config.toml
n_layer = 14
d_model = 224
n_experts = 80
experts_per_token = 6
d_expert = 96
d_shared_expert = 0
activation = "squared_relu"
moe_layers = [0, 1, 2, 3, 4, 5, 6, 7, 8, 9, 10, 11, 12, 13]
router_score = "sigmoid"
normalize_top_k = true
routed_scale = 2.45
balance_loss = 0.00569
balance_bias = false
init_std_router = 0.00865
lr_router = 0.00145
vocab_size = 6093
norm = "rmsnorm"
norm_eps = 1e-06
tie_embeddings = false
optimizer = "soap_variant"
lr = 0.00291
beta1 = 0.95
beta2 = 0.95
batch_tokens = 32768
seq_len = 1024
train_tokens = 248600000
steps = 7587
dataset = "wikipedia_en"
Below are experts of layer 5 (counted from 0) of a mixture-of-experts language model. Rows are named up (a neuron's input weights, with its number), down (a neuron's output weights, with its number) and show model dimensions 0-223. Each number is 200 + 20 x the weight over its row's rms, rounded and kept within 0 to 999.
Before each expert's rows: "comes before" lists some tokens at least twice as common just after its tokens as in all text. This comes from a sample of Wikipedia text that the model never trained on. Tokens count by the router's weight.

# expert 54
comes before: " of", " in", ".", ",", " and", " for"
up3,190,202,219,170,214,220,182,182,226,213,169,200,161,227,230,230,171,189,199,241,212,190,239,199,184,225,207,239,205,215,234,212,214,198,196,221,188,223,208,197,191,189,150,165,186,196,218,235,190,205,222,222,209,183,226,230,166,205,194,212,220,177,159,200,198,207,209,185,208,179,223,192,178,167,183,233,193,229,175,207,188,200,201,184,177,233,233,217,195,167,193,231,156,206,186,188,219,197,212,231,200,201,200,171,186,233,207,220,189,175,202,180,179,232,173,192,193,186,212,159,199,203,193,204,166,222,191,219,244,213,187,217,204,193,224,200,209,198,199,175,188,187,199,149,216,215,204,167,243,208,225,197,207,181,189,225,213,212,206,225,191,168,196,184,206,219,173,228,210,209,199,228,206,199,191,184,185,181,188,228,189,219,219,219,203,186,205,192,177,172,223,219,179,189,202,176,181,193,177,165,174,208,192,218,172,215,202,205,230,195,188,210,168,211,196,223,200,175,229,214,202,203,188,203
down3,190,236,203,197,192,185,216,207,218,208,205,190,158,207,207,209,201,195,201,226,202,182,199,191,154,222,206,193,222,181,196,212,206,179,189,212,208,219,207,201,213,182,224,225,169,183,187,199,213,195,173,190,170,218,213,190,220,183,180,227,175,163,169,227,223,186,162,202,178,200,181,202,216,192,196,193,175,222,197,210,203,229,205,195,192,201,199,222,219,186,193,178,178,203,189,178,181,208,168,209,218,204,191,178,225,183,197,182,181,210,207,230,173,161,175,219,186,191,178,196,216,212,187,156,219,202,220,215,183,205,159,208,217,188,217,154,225,206,175,201,208,187,170,203,171,208,191,197,182,211,189,216,165,219,157,188,226,167,229,234,201,217,230,211,226,175,205,153,154,205,237,195,205,254,183,179,214,196,236,183,198,201,240,199,186,225,165,194,198,191,182,202,218,196,213,221,206,153,212,207,208,188,166,206,199,226,184,196,194,242,225,174,213,211,160,203,206,198,217,200,238,195,198,192

# expert 30
comes before: "\n", ":", ",", "s", ";", "er"
up2,200,181,214,207,216,194,189,199,259,165,200,203,178,229,175,202,209,210,210,211,206,184,164,198,203,162,160,209,196,206,212,193,229,208,160,229,217,173,193,227,211,191,247,205,221,229,220,209,184,192,190,206,201,162,201,195,234,181,220,218,206,232,237,204,188,209,197,206,217,220,243,208,199,207,201,204,205,172,165,191,183,209,186,211,197,230,178,193,213,208,178,197,164,189,216,207,245,237,221,215,170,174,177,158,215,208,225,187,208,248,205,205,152,236,180,200,199,237,230,206,183,224,165,173,179,202,191,176,208,186,180,181,184,199,183,198,205,211,216,199,204,223,172,203,210,258,214,197,227,209,189,178,207,222,202,235,209,243,204,232,223,193,215,223,184,211,213,202,199,203,191,183,201,188,194,213,199,170,205,179,211,231,197,191,202,218,201,181,189,215,229,201,184,209,217,185,198,187,207,198,210,225,186,224,184,207,192,194,212,179,188,189,211,211,187,203,240,161,207,198,220,167,188,204
down2,179,206,179,235,214,198,228,217,210,204,203,211,185,211,207,204,220,198,211,177,224,175,215,199,214,217,218,218,181,217,201,199,203,209,208,212,202,191,189,224,178,195,197,215,192,196,220,164,175,230,209,216,206,206,207,209,208,194,210,215,202,233,181,206,199,200,197,158,196,210,198,186,218,253,217,236,193,205,205,214,220,198,171,220,202,219,195,198,226,198,202,167,212,150,223,147,204,169,224,210,242,192,218,224,198,175,191,215,193,180,219,193,188,182,183,179,204,171,184,199,235,214,190,207,218,176,163,226,171,159,208,194,235,186,191,201,180,212,182,194,248,220,179,186,225,180,237,255,212,237,233,204,213,195,203,210,211,208,199,209,203,190,205,180,218,198,212,187,197,173,190,188,228,232,227,218,194,190,194,163,210,246,208,185,209,202,188,189,164,181,214,209,229,245,250,203,183,201,185,195,178,178,165,187,231,185,178,241,199,160,193,201,211,206,208,177,191,184,189,208,183,220,192,209

# expert 65
comes before: "\n", " the", "-", " to", " a", "|"
up1,178,225,219,208,207,227,176,201,222,203,181,199,197,177,164,214,174,174,233,202,184,214,212,205,194,193,208,177,196,212,232,205,184,224,224,262,228,172,191,198,207,189,178,170,196,181,218,235,170,173,235,195,186,216,214,218,220,216,202,215,210,203,216,256,212,194,215,195,240,214,216,214,188,183,165,218,219,217,233,184,153,204,210,209,161,200,193,209,198,205,167,204,199,187,224,220,215,250,216,221,197,145,180,170,236,219,189,202,183,192,189,189,201,196,185,171,209,189,187,212,204,203,186,196,186,183,196,227,199,242,178,205,184,197,188,212,184,189,223,183,193,217,196,185,215,171,183,214,198,168,191,202,212,195,174,188,200,188,189,179,175,177,193,210,210,214,203,176,162,190,184,207,212,202,169,186,206,194,207,207,198,144,208,218,235,187,209,178,191,219,166,193,194,220,187,193,205,197,197,205,155,202,210,205,207,212,214,198,219,183,206,216,211,238,164,168,194,196,201,217,244,214,229,230
down1,200,172,199,215,197,190,230,219,195,203,222,201,174,216,202,216,225,229,178,171,182,181,183,158,225,201,220,219,216,218,193,217,163,188,186,190,203,202,198,190,208,215,201,181,204,196,168,188,218,236,175,185,212,195,256,165,211,177,209,195,228,181,228,176,164,202,184,208,188,187,167,190,163,213,218,203,229,161,198,205,228,199,208,173,178,186,187,178,206,199,199,197,201,214,227,179,190,190,220,215,163,205,215,208,204,192,237,200,205,205,206,165,189,184,184,191,214,204,167,183,227,176,222,220,209,176,201,207,192,219,214,208,228,207,184,209,201,240,180,191,169,212,220,235,194,192,194,227,209,204,151,196,203,215,172,218,215,195,185,200,202,209,199,198,188,212,212,152,162,210,194,210,192,218,198,227,187,205,161,229,186,189,211,155,192,183,181,246,202,235,237,134,203,191,203,216,207,200,183,221,207,222,218,212,226,195,163,177,205,193,182,201,204,201,194,226,231,205,228,232,212,205,192,186

# expert 59
comes before: " of", "s", ".", ",", " in", "s,"
up4,178,201,184,175,193,188,198,200,249,198,177,205,181,203,215,223,198,169,205,211,159,221,225,170,183,215,211,183,187,202,188,204,235,189,255,200,203,189,206,228,208,204,211,200,205,211,191,226,178,185,195,197,188,178,172,222,197,206,205,200,218,171,219,208,199,223,201,183,196,189,204,222,176,166,238,203,200,189,179,187,191,218,187,209,162,163,177,222,179,215,213,204,198,220,191,230,209,222,186,231,172,193,204,195,213,247,170,225,224,197,180,187,205,234,214,211,218,223,238,185,208,173,178,196,199,221,215,202,200,241,177,185,201,200,186,180,173,199,189,167,193,161,248,186,204,186,199,204,210,196,188,200,234,223,215,177,232,209,203,189,177,176,244,226,183,194,241,217,197,212,223,209,213,204,205,205,212,189,190,221,204,179,139,209,226,221,202,215,206,190,228,172,179,210,172,166,187,222,214,206,184,210,182,219,181,231,215,196,215,204,209,207,192,193,168,204,226,200,216,229,240,237,203,167
down4,192,190,197,201,203,201,208,212,215,237,193,175,187,206,212,183,197,206,218,165,171,204,232,239,184,209,219,194,214,200,211,225,203,209,209,172,220,197,176,183,195,220,175,172,200,228,147,192,162,222,207,174,207,196,196,234,208,225,222,191,188,197,192,190,214,211,217,260,220,163,158,224,175,176,205,172,215,200,187,193,221,228,219,205,194,178,184,201,218,190,227,212,187,211,225,198,192,222,172,215,199,205,163,197,189,210,196,236,203,201,199,215,204,181,195,195,184,209,190,211,191,202,184,202,204,188,226,187,229,222,170,189,193,198,224,159,202,187,250,186,205,202,207,227,199,205,176,183,223,189,168,191,225,228,226,185,218,208,176,202,225,214,202,236,186,231,192,243,225,143,167,175,211,208,195,223,218,184,173,217,223,209,199,216,180,188,216,190,239,212,214,161,200,173,197,235,209,236,192,191,187,194,209,177,168,181,194,167,197,196,203,197,211,209,201,235,228,198,211,187,185,214,236,220